Experts of a small language model.
Size: 10 layers, width 320, vocabulary 16384, 66.4M parameters.
Training: 453M tokens, 9406 steps.
Below are experts of layer 2 (counted from 0) of a mixture-of-experts language model. Rows are named router (the router's row for the expert), gate (a neuron's input weights, with its number), up (a neuron's input weights, with its number) and show model dimensions 160-239. Each number is 128 + 32 x the weight over its row's rms, rounded and kept within 0 to 255. Numbers have three digits each.
After each expert's rows: "comes after" lists some tokens at least twice as common just before its tokens as in all text. This comes from a sample of Wikipedia text that the model never trained on. Tokens count by the router's weight.

# expert 3
router:145106155108144146146145055146120026150165119122120156187182110129115142148119109106127145131129121128120079127128125167162132116137061133123154118175128176118091112166152136140131137209158064134146137149093101143137124069131083181132130192
gate0:163142108114197097150145095150119074132162160113120170155144130104154108140129120130099132115161119141088135130186130107128139095159068147158064145164148138186113145108126113171151167127125101128117084179137116154094153104135140082083142149
up0:111168111174153147179082193141145102152130147120098108177158147103078093115180105142129085153170136140106205111127171129141122125121129128157124129170060119124089123141098133184158187138149156188180159127110071151120124163129106109113144197
gate1:141111121139198096128092176127143148127052115113157133130079144126203100101153109096104085090122143122162098107113120093120092135125112162092120116113111125070135152109086113107142122141120144116063087161085153167073149125133160151116134185
up1:091145036098131161163182135137153113111171075110152151098187173101160113123150111065139167134105130128110128168143121125113124104075156070116059108129166079150130140140132140163105152189104120137066149112153152119133142092153159130178110137
gate2:122071133078152124089099104113151167112081111146108169147110100157072177121088133099115164133153123213113133116139124139157110131193153090118096183059115068194089210132080128158118149159092161177135090107175151130085118076177128166114062131
up2:140097073164131108097144036173092163094157149099058169135186063098089157093177166138129106138138133110168115156146115113161131123165150117187135130121136102125125195157117158108142136144087134114175099148200175156091140150128102150082129057
gate3:120140141173132124155107115139133136113172166075114152178108117169134133127179129088123156147148159214107134130143148098139146154084062135137177222081065122036140133184118153115167105109101223157169169152115089091097111139119170101178167125
up3:118181095196170099146154155152156193132086161183125137098167148091112160133131098127104119089112116075172160152129205147151119109183131142100149127192178124145133113104133125131109094215157103046143053121108160125158143141156104126182041148
comes after: "\n", "0", "3", "6", "4", "8"

# expert 31
router:050139125050214122130138082138113091115175153151121143165200124164106129126131141099132181159138094112087136115130122173206135069121137120090115135131081113108111143142153164171098122166170121132166125130107098151045087142179127169103181157
gate0:109076146124142078093136119120111165141124134139134111190151243103156081096186097144215145165131124118102091137146122076155113118163152142105091119172113092159100134127116165111090185131094176148151099145083083080164112136116115127052052154
up0:106119159121209132144083122127057093086078128112185170134158150158142130128156131118148191149124151124139119085205119121088116095105126190100151124119095132133168140104074141105131178146131154177119137147157162123117019116152148128133081152
gate1:085157128131168130146130061124126111177126159178196133161126102189137097102144109175225124160103192128113045134134126145113135089157150153119109124135106125147103162171161165167156141136167157122147086121099112079072102187091137168124196138
up1:154129156124181148216093136184145071118151137103141127146120113110166129136173181132150133168106164094092148143180145086188107151054124202127154112156149171144172148162131141100151112153172158149118110110101164080103058136189148115112158095
gate2:068219139109108114170127129073092138120115152135101174106101135132204140123089146112100129131118147077130088112043108173115108160126085153141128109100157098160169128150153181109095081105132144197161097124045105121118116171076116140112151164
up2:139123111148098132127142113101137086086189130132144132099117121083156146119163109165073101085106122100133118112130128138143146103149128115212152056215121134136136151142184136147152097107139110097099107170119129116063120112086139132126161098
gate3:171115127148162118160112145163134119113119148067089156178078135100171080145134192089201145188147094091167083140133110152063140154119089101074122116124117134108155153182124158142118114148110177090115095091114089140143150165114151174063112143
up3:157143140121132099072086083130115056153055150074111158108096077110054133111166133104105135116096109108177138136113146114074188120123108127077122137106141079110201118147095116176144178090098103075118135161153060117167154062105153127091131120
comes after: ".", " =", "\n\n", ")", "===", " |"

# expert 2
router:117105103058121147177146076143119088147079090139132132157191112118104148163099134093151143152144140122073140105144114165197105105130079100146169164188147113133111193149156210150119152126162083115141120160114183165128097127163104172118107127
gate0:133067182136125165127142126140163106112099091099111137140112176169159076125159148146071212091168127072137152083167104153113104098150068202147119164109185128183149106093144156131150105051090080108125060115113173098172119102135076144120105172
up0:128171107153177190133140095107069077146112068150080118157077164191144102067142075142148145126175156129145121085159126133174124109125095160109109134165156130177160086146066151177140102076124216137118101096146192134119102144179091084085154140
gate1:160140155126098116128098167115091084122115094068173150094131123145130125138129136132126130182132058175073140127098106151136098151104115112126149115132168109130145156224115141173051119081149099097166196147105092098180198130107121097208110186
up1:106115168114124104079169167163180122156157113132166118165194154086119121105124120152138143100157091180100123094154154160198141164122112131110104177167101095149166178160087103078128199131140148122124105153186110122080202147102124140167117145
gate2:138118171149123077193162088167143172092118095123142161081139161104081101127096155163096104134146098121140131146131164136059148088108140115130138100086065161130093095176146103116188105117109153142097114178149092081143129171168130115072092141
up2:116123160115109096132115122209108186080123139104153166152129101134125154164143123129091133119161120143126116177144106198168136146131143098042111160129085126151106131217119157126071161138123120107140079150134158152159097124105117169165151107
gate3:080134155140110094145167093110127152091101117142122130119182195145082143106138169115080193107147169148096139129170083143154152215168146139134101167152122124144147090165137095130152152154179165139072120129121168107077104132109096191135217149
up3:194147125121110117170111093144076086087094134103167097139120118131167158125106090143124155121159125195119112099112113161180074133125132122122109128158110132195139193126075075100178134060160110074122154094163088144097153147167176101081157168
comes after: " |", " |  |", "\n", ")", ".", " |  |  |"

# expert 34
router:080085140041162119134130081114121116130127126115135108152151118145096143188106134072153133208130117112085103081154131136130146112106048103113117135193156131099163139139154219126133119134129082115158127131132131157156105107132131124122141136
gate0:097102114141147114151110108118131123160163102164094118122104147111151138235116173188099094096112122150136162085145090100129109174107150169172190091126175147099155168113112096121117189105111176134092094090152159082158110196128126157179105118
up0:137048079106145129068136178144180121141141089123114170122101116194081186149137072149115102140161136146173186137113051133175139161137133163074087057175142092097140081137081106122104102159133138168190113090173106069163114106195070051148136130
gate1:090152156118163195151175135086123187173129143131110192096079125132094154145156156084132049155170122146176129152178115082146111096121132110123096133148092130095135095134124164138169139151091104143166132161107067092088117165104114142189095138
up1:125120156131084092135151078138123120115181071131095160145110169171201100116086137184144124098107104206164154136149111128109166137165163077129208146124096183115104116090081187208085144122148146153059127153098104151124150123122104161116154074
gate2:110142137146150117155150067109137123137090113111209074090171142135135185173027134106080114143139108150028120126130140162119152099157110165131117143107159094106081118112160134072124071177133166147177105088126113124129149151111092120085157191
up2:089111145093113125106095103093088200135116105169127076124064053145111101112125123119175122186169188075080133133164167159125124147148135180064119109106152148147093160145113115207150155166183113116172168087137088149151104131129115131096166084
gate3:124117122158127097166088110177145145145166077131086089113167171161105136128121092152162172169068094133163100161111106136125178160171144108096088164073189115145141177158087131126112153129152139151149143146172183119155135123106126149142145191
up3:097107126129116198157156111116123111119087163111164181113150199082102116070096100178128175139099144210129170108128177168116110110195096146123148165186141148095143159146139115182112100136168153137082113132147149123142142164152117147145172085
comes after: " |", "\n", ")", " |  |", ".", "=="

# expert 12
router:124124154131113163125183099138104118143146099202116195161183084126084132083130125092148154143113061105093137143163092131137165114136064125148123139181146155091124161157145145179080161149136089120116111179053099119113062093157077193123126146
gate0:183113158132097141065178099148150143109171080217100104119152174092174165112130125140122142141141141150097144088110113070141118127110109164129183148156175127080099188174105126105098145157148122076135175133166164099152129122166147148178089209
up0:148134054129119128110113138143111126094141132101124099087142147131116076152119138049103157116140133129151098131097156154129110130111124163187160114168129118142148121127087131065123138182092128071169184115098113147142092115171118183128083130
gate1:130113092137143090113082197150137109110169187166121166143097121150173123124159118094115200108139163127117046117124166089142171157123153110198084172094099037123200082143114089100177167124146216103134134140083139137155138100117141130142145102
up1:118112173141094167144107062119145085169116130119134106092094081162132123113112119119141100155114093141120075134090160160126068113087109113087158039121177114175138069125150167166063091117135132130086119198111136172125111147174117136135148071
gate2:180157136056209094148084102135137140107123078161130141120131131109104068123155062105160166091096163108154120123124131146116127148098139122129047107125118131169058164141119108172169140115131117141118161126153160073132096139145085140116122109
up2:134193138076144135087132121086100133089169103186080122135161129098117097106159129120066114082063168141139095118138179153088091112128126093110127132124175165252129204133152176156042116133112091077123126118100081162110110140118141100105162106
gate3:152079124108087152149098151196160107107180133100160113079113135190124144128138152178126127131140157090091139138124135128096088149153098112134146182139168053118145117172135118077155148075142104097119160081148119137116081131125167063139151114
up3:121139100171165133150098122145220131112158090209087190136160116150159088120138134124100150196136140147088108115088152145114124069156129148064122171084133134137148224102117153123115102173122063144142176142093112128088169141141126124165133157
comes after: "0", "1", "3", "2", "4", "5"

# expert 32
router:140105135086177122128181091203153120140088164123097162139147139175067135074114084127147116140139116097124097080183100164167166106128103061106192147125158154116128111137131131171143180182178112143154150183121167122122087120144097212108171183
gate0:075099172093097080136101168141196097141133094104095118159111112151112132078086088120120141064130165077128053097115171182140157120176125132123126082180152147078113109132133095077099113124180106155203163161138137110141139188143136145142059142
up0:139143180106093111112086181130126106142085118097187155078059141166141105160186065120131100155113135125119105098148156099137153125099151123140171228132147094127163146167120088152137113106096089084122146209111176127121146120077084121147149148
gate1:172084097162114186164123107093135140165105136120061152128083074173161129181146077154070182114173091102106129117113065102155147111082130167129167086069162120147114126103116176168098171124056090102183058143152170074090104139127131109101097110
up1:096150146162094057110144097183101091123114114128126099098191105121136136155093127087078162074151144097096132142073057082116121167139179128130102149133139102116118123095143056096117157120161122157165123089132121154104139092149101114136187139
gate2:153184156079106081156094045081128113133103120132096079142118094107079059097162195119124164151098172074066126098106159084079148147103141122085135158131078145112114167107146142076111199170131147167180117120092137125171131078130079126087148118
up2:104077195157090154146081121084090136091086133120103111113123114154123126102185118104117144189114105114148101119145149131151094149155085140150107138131161157098079122185187148127111146130130201115121163147146129146137151131091135154180176100
gate3:182159162190152149133168144102158117112121104192129147104156159121079090088109125076143104173170115142167147131162147136146103154099098046159122126102099122145098112152138165135085098117145122165105114114193099132134092150157075102132114176
up3:170181137117137112122161109087079129117134117136165132118154136116104121115170168117103091146159154111115061162117083126160145145087045118080083102163076135085136119154106020093103102056091175117127190149113138104138125098129141117091121118
comes after: "2", "1", "–", "| ", "7", " in the"

# expert 22
router:112101163112176145161141107194129084219114169172114161182157127193126168150143094103107144129119071118102102105157127120137146046114100108109137105171133103103158175156140115135136162142144097175156153182087155144058101095136129192103164207
gate0:133067146112110132098103118120138022109071197121170150179157151097108140111115121175125093072136099167171133110160086081157088136118111160124085145088143157132163089135123068162137175129109103140133074146129125097167100088105219222121078139
up0:141199127154143143175114158134108149177130145128192118125096106165100131121135126177106065111101133145136114097123080139132096112125104100145143162130166133157120112158200131126076116077108174152148127118114167147136145086042157121081142155
gate1:136106109125030146159112082089185090144115152172135119131118068116151169131101171145154113155126153091196123158152108107098129178152113067162154140061113161088105181139082123143096088077110115073120074088082145079065139163159129147050151128
up1:144173123096134114146069124133157100139136163168057104160107123160147144105082199125172169099157096096109104102212141137160071164057107084192164073160125111132076109156122104202060114090075079163129116076121155075146123108065108041156137105
gate2:127097126098148129083178097119194124099187132176147141117092172129117137071152094168144110138101117081117085124093159135126116096125121182055130100058092086089153175134175056097103115137143123126145147118193109138172072107035109137141159085
up2:142110154054149162129124154144152035110204115167106081112132167160136144159133170153121074126082108101135100104185170076130149141136088151169108173083110051116129116181162093108150129184214189084153158148089118113112140141125102168131154155
gate3:165108088138073097129144182151191175129150141108141174146091120119137132095093110097122122046129132102119168175180135163117112126119100121083162132187134180061139136118038147119104124119111138103136114192169082111120187075138132109145118145
up3:153133170112088156170186175172086088111110161171121113085127133057116095126119150175223125059159102084057115129169124042120172170156121142085121183134212102085186106152114129132109086089097102099143137091155112103157165112128172134117127106
comes after: ".", " | ", "–", " ", ",", ":"

# expert 36
router:096116145075218130138130103178131081163117149131131140156140137142104106145105078123062155129142098098082077076111105145190147081091083134117140146169094142095142158106125142152147121172142112116176145170085116176112073093165088147100157199
gate0:120088172107172115119118071162155155120074132108089094117093103150141114177117187132091119143096164118134088137126116162103119143167090130143161087165170138120095104094125199148095066095111105176158075165106192108066153137126123044156146205
up0:144078150117107126175132162132162114139143162106150137193152050132137070094108112133118131124113080191137142099156120145178175170065086160118096146082118124139138152079100168071117096107070166122104149125132187166116076092092111098129187097
gate1:119135150096127187109147181137154142138141132078117188122156135109110127132108097171114141134105144141049205063136160123142167109113132136199101123141117151125133106120136133105143098128133145143169088075178069098168089056120100156167125150
up1:168116113144130141154098124184124161097073076128084067124098062072088164091108104093121160166187125122136138144197115149095091166148089126096095123144144119195093134111170112093083134125091141159112108149151139147108193108130076137161143169
gate2:082069117092111135071171123152136104114097142137118184120152129104112111079117106179139115195164057150147139076143115126191126179106186142161145174133166154130092096090139070169162152120144137117117092200089061089132119145140056147108104136
up2:053103168158128101087117125132093176133110128095138127187116101159155153104107085111146092143186150165078160170154076170169145116091096101112085135114150176168107147154194160125139103103105107140022152160091160129118105126107110113147115050
gate3:106173122122150156114111095078063137115077126129181108109106100178197118171206120040136116152124104079076129168151091112159142112152108093128105102111143130178123147104091164105148086167123111116090118127092144106078057108090119111138173101
up3:137097141124097092126132189110205137166156138105114127161136147114104133109138128137156116093167118150181142097159128175161134187061133127106209183096145124050134152180149151157133087132173114145100110128125140096151067107093118132189104123
comes after: "\n\n", "\n", " (", " \"", "/", "a ("

# expert 19
router:148133135139144188162165108147193089206130147144104180151161111147093133193078121126105132181109122071112076129160115115114188106169066079109155142091137128072155130181143161190126090166118143155171180169056136159154078077162104144130127155
gate0:109120204170129110122135156080097122066106164091096110159178086155097123119083122221141123176118154108117066148075149096101098124147097157095055109100166124147198147133133132089116141140127109166140151104190136159156155143108149070147105126
up0:126085157035105175132129183104149129097080144105143135142106160129174139089182161158159141080171150110114174114140102141108106086173145119149114102147125073135108178106081142112157156132140117113153094150060091108152103116172147169122092119
gate1:137170142135082138151158115117103147109139086249147144109114214148197101176054100203149149124165103107125099171120112133165120125142174149142092142099099153144140141123156158047166128070085126128137163070082112141160225134139096111120116149
up1:098050130126101128103125100173111109176118122110111106161085075096188135125083122128156085194130150170148154135078173149110114136125119156099159145181109070137085177092158109127158074067124045086084100152133109161153148163161152127108132163
gate2:156102158162132086153168161201160101143098168121151179139123079107129118143120130116170118096141140148124092108165178090180163142112151076169085211115119165136132085150126132150092086108133101110083121123154126173192149103132134148102150154
up2:130115197162133144116177116141168116142138096093090106158130128134190154141040157105124118110139113138150112059115164080152089100151192149107131159070112114142104093086156146093113175109108071090085146121164182134112161133116190111137098111
gate3:199120187110085103128126109078122121093143184132099136156148124176118153179107116105124034139176190108103111125158123095132118103133093161174104188134124112145116124115154115177120115166143139130137075126120174142158029108098094105162167150
up3:126173148108118085117141100128156075122091145097146103087169145161177162167077080102102145102130122150181142116121124129152148127140159104127140146157103148056116134119142193138180125127131145114158123100164070129207135166166104103138101078
comes after: " M", " F", " m", " f", "M", " | M"

# expert 26
router:099099100091137114142152108156125102197123137144113164193189143117094167141150116077154161173124118111080094074091121134111171120155097092140127106181156122082142161109171128152120142206133068118139156195094136144101090085163118189108150178
gate0:101144198138175083131154105116063106111180147093053159085091142120131169157165195102121102195089170094143183093125156098093095077169094084108098066119124087176103144157088114113132125169077133091155093133125133128152090094130167158145082067
up0:119132143185139155112163107139079193117159128096152159176161157143129149154178118131094175176144119116177099137118143139175109168127080179054102064094120146148145147138119146061173151097151111142130104121160110179137153087157114157108134140
gate1:111140078142111151179140107081170193148117104103086156163122132138172127185121109089031161093146106039149073109127135152065157116130061117080151120103096099098152125101083141153121096184137111174099051142118155097207121134113110124099117117
up1:139078097124161118086193120091101181127108080134192089140166045126126190117140164100116093092157151128120060135120164127073164142125120124101089152188140126148123193166115150184117102127108123184124081105107123158139145143135137079134117146
gate2:178143074115113170196164118142152145069119122097168107113131147117084075119116127061096108109175080130184125115111125150087145153175110152112070130103083097077156141117131144149161140156129111119137117137138101123124101096127090175157161124
up2:143137115094117115116118081111129122125168107085125077139085105139115090136171141155132120175071143161135097122151124177111147136132119168133059094130189146155129139162123133152119111121134128179158086132121134143108097070103053146117130123
gate3:119199153153158123181133052128184077141157188123140163100130148122123140118134096153126129188162167165091042151166120115136167110097159138109165145109166100140149149103101104115131168129056103053152080128131180150133096122111111127119144190
up3:113132130135105118111137091153131091108209139075073172182076124173150144115171152118096135167137103182106087126140173136101143039092179149118094173155134113150156121140109043117123112060091109134138112138134139121128119147101096127109160122
comes after: " | ", ", ", " in ", " (", " ", "| "

# expert 46
router:095094128106151111152177090197139118140186131165106155139154116131095176158134127103143130183120141118061081063126117135144150076153088076119100129192151114098114182113168140124126134168188081110155152158078158118074117071145103215104155185
gate0:118156180114147159131114114113094111113115094103136106098188075158132095114141143133129125135171154138139079088185157151054164049123160134136191094138160171122085162116091106164159074118135168095140161150070112162115149167122104127096109144
up0:104107142122128194117149161069070128183114165125051083088162103132120189123118156120134133105189122098121130116104096127142130114103097133129110152185111078130130154137084167175125124083142130143129171184159130149124122132141128176151050138
gate1:120104102135143101099030187149136131153118204112142151161148135112111152162174084082096157128135141093115158119163157164188111139100150085135152120168120097096148123126151068075122062150135066117136144077179079128189183096132146136183170131
up1:137155178155125157168124104164147098074110133154136154157127110159117111096141110091112122151113126128112084103130093116146118124125118136143144099147140075146186129079087108175132101141143152079119166174201127140106121115113120140146138190
gate2:101114173119133174113146140171149166134098169127123118112124102120131114072177112096102171138141107133076135129187074123068102147185140178155086139139183123182123153130120087160102211105043140140084093111160125138178141102095144120115150131
up2:096107164160053183122067128167099102124114129144126177165118129175143155113183129156133107046133109092109099143151119122127136145135124157132165142171080116117151146131113106164130134163147065111135120159148204135129165095149156134124155142
gate3:207075094101164122145155065163136158133100083135130112137130084119142124142164111188144106069148111133101170113126092137138073153128128088093143136183122160072109113071180139101094132140093047133148137106184174128113119097092114130190104164
up3:123176168171155095088116132049098110136151093119113056142092085167168111084112121084117093141083145191136096127153093094103113109112098132119165102106183076193119102097155156179150138154141116155133180135105129169112098178103123077130194176
comes after: " | ", "–", " ", ", ", "; ", " ("

# expert 10
router:097139148124183148151143116144194097139105165151097181189143122171091154130081148141183140121153104066111110106174136130137116045129119134117146164093061168060230134168153144111138117167149129145131164143080098109104116151101123175124125156
gate0:129123134057113184143156087115117140196113108119169098149134139215150166132101164143144160154149111101189180140126148119145110160133173135174164139114126146124180110099114136123174087107106176096127097058080205055093124230121172183136167129
up0:127168091124104142061122197124052111159157168104152126118194088167086189161133056142064097122148154140183115125112090219111157121114161108115153163174137092081112099121206121152157195129111097111118156084144116146104084097138168148138106109
gate1:192112060098103134186121155156098121072110117136157109139109155139102120190066132126116134159080128060093213134158087095173111120162133151105102150149136176148175181130113130158142130116157131082127134148124120084133175153102109079135106142
up1:114150154140072185152139105165171122091090103112119079144161162138162127130137127089125201215091120159091135176150110119167055162138136119156175148106148094084167117141120132095121136121077140107176025164160113088146175140102146091149111118
gate2:146116205168109164131152088173153105126137186167144144093111098120143148060105177159175120043042114146152143136134161116107161149140141157134127139115111153138143149144165107119081114113124107109162169086093131140131106103148135128144111142
up2:209113128153126130116098110145114131098102137130139136157188079151109116154176090123087172091121136129102075124159120167090115145187203109090119083169142098137176137153131187145147123120152106073145127152133122111184172156154149159127116181
gate3:136098076148055131123142096106116104149113127091116183100125135190061178072078127132146094147085142139106048098106080166131121129154162167165113102110073128133154106140114114086134121133136160154111111187174147095185102090185138205118143124
up3:153114142141150140181146136162114119100180140129105187078088105141137136143085113109165163107113088160131071096148104121123102137122107097110135200104168147119121116173140166169141112120157114111109058112112140169175154143164103109087166129
comes after: " L", " T", " l", " N", " | L", " F"

# expert 16
router:104115118150186175191114115151154114182111140129046144173142156154108168128094118091123137175156108066131103135131110136150140096176106142121091187118135146149169107164177175146133145134112080174156167165109131153102068100111103160135144168
gate0:105167067084070178121148130101143089116133142071099174134097165120159099173090136158105163128130139179140135168166126143132114100128201045165101154093120120126099129097134124156132111082200105154153114130090103133140179159102135208138134102
up0:178157141098149107159157094111137134118157097097131096113065121158107125131138116185213091095080126093095093070148084187135149128120133133115129119142148073143126135112166133168141156126103150136180145120131051103130164158147028130124145162
gate1:179151094116196092117101124126115122137133189156081187071178123101181139121079101152169166131169133134133115176131138165112148133138148197132123097179112102098135119174180213162096136147165113128208131147160149141172195146096158177093067107
up1:141120049127126091119113128160096081123176141116050092121149136109137076168123121123097153139093145115097100138103133147171144182160115160115116146157112152071151125089102064104100104168142142125098171152104162110198082071140168167146110157
gate2:145176064064135165177097105148124116130178103113093127144117077134114098099075121112085165140139127146082127193179119112129183137142106164172123164091179108156094118071047137123094094116125145109191182152086121124094085119151172119158174129
up2:095113104144179079105151200139165141095149168122100168114186117105162082097162111151130041127140091156147134195121125127141173120076128168111101101131106086134118044055108146118160124172114166066112110115078118111127132103118109109182202143
gate3:148109159168132173137146142122175139158092096152080123141177155168114151192115121098135139126165191205181105116084132117155099131136167099143094096121151145139119147152111107066083122136158136119170132171189138134105166139170130091101232130
up3:135121083159209131111156222111233142202105141131138171115089167159127086112156100111149124123158108135143115175100126123152140125147120125161100194133106100145108092171180162109168110145073099145077120173136134118113133091126159113117128181
comes after: " B", " P", " b", " | B", "B", " G"

# expert 41
router:122119154158208135146150077138108098124127124132077173135134120166122157101108085095104152153151096075099152103162114131158134101129103100115150133123110154144131202172150148175072128194108105147092156153081092100090095109179072146100162073
gate0:135165165133172120075190063150154093131107063087121115130082107118146155117100126149123175086195174083118144110105098161157149175124122090096138174097124094158123118142155183134123135150065139130159098106111130148113129162123114098193150110
up0:110128097087095130062153126175133147159102089091088117133122158066113129142089080164165159117107111109141115094140094196121113167185134096090214124140129127130123164105139173132111089111127151130146126127101164076145086105108134139143083086
gate1:062069150120151216142162109151180114098166115188131080110111094089128160124114115130110097126149110132097133132143127081155077114177109122151141143135106103149091099171116219107119031155167133111075090115127088134179157104125122099053114091
up1:195087118120111071058140152236151148133142165119116148180132147108148185106120127148106096155087128133118126090127123149138141119102141094076180127102089099125156086164107138145132189064148122107111143126141116127115164121110119175136086185
gate2:091135100168108057122154080075133080136138101169062129237131073072153164163072127154132166126146151107129145189143099132188171141119143151076119113100105115130113137115136108120119134103127153120096086126185155118140111133108124108122155121
up2:095129188129103098139129131113117124130124206154101100133105151093162106123126126147124104166178165073163138141169084101157192077114064140176191166069146158181085165121090100122107169143107122103128122185150083132107125158080140052128088115
gate3:121101122198091131138102107136160135057141158202162077095097052146139101148128105154166142131118081087119124096111133163131106118156118106084111091143164190131139121165090140084129147124114120211157081086158168097128140126063059119110163158
up3:155142135138145182160194130132151151101094151119154079163135102141119113149117132077148117122193149108122172198147174117079108175168120089172179221092124146169090143188116129042133190112116125139136101136155127119165096113149093132121145116
comes after: "\n", "1", "2", "-", "0", " (aged "

# expert 29
router:104111141088130139161176102142106141161112101151093184173142134191096152113120103071114128171123146120157082117129123139133089126101107106098115121162184124115108160132145180144082166215174083103145120153134150141157123096187116168110115152
gate0:131123131109143129135132100149046161079136111126122113118157119070092115135052142139136158096095120154180066060113162083127081178046093086100046100095142092152061136141120113162079164099107096141105132126129155155134157121086143121159155128
up0:153055113090110190119123093160109220182144128154120144130095139140142093180108128137123057094173086050170120139093147111115162160132133161130063098163088084120147110141114129131163118095100129104138168121157150137089136119128181100115143158
gate1:085150139158116135135141065160100147141122161113125168131147139122182063103127191116124162120154182168126162115110123147138099198122121117101205147084121094074093107102155118066145111140122173165129141169106144124130139178136165072092143100
up1:114132116133125139126129186157184162149096094165167166132106130108105139095142101165173100114119139114136116103093114153104112135170176110106081164138085156116157173096146141123115144198168077096144149169099131138132132105164185220078153105
gate2:082119144133118147140136167108134135102136132099046163127126081136164112153145072092144143159151122118208151056153124111053162147143076170088162084127125120160139134136135197147138148167153159080139150167106120098124102104156067094051102100
up2:155173173148159124152191137108212083097132110125146098123112114160153139137112118154097103106124137122151108171125202103117116176116104102084109132112149126097151125111086179088171118144080137065164102135175099187104139112069108136131101125
gate3:092152069110132133175142167090149161086100098126146102182125174189169102152052149135094095132110112085140124070122121135105101134127134130138097113046157102170129142197123124128118125120135133149155119097119072049122194115141061130177123167
up3:123154112113072111115144104069101116106144122152118115156183150136138151150108110117098123122121180109128152128101066112039139156074092119110104158046172112115152159109105175112105189137122138108117175100124095083126112114142092142165122216
comes after: "6", "3", "7", "1", "2", "4"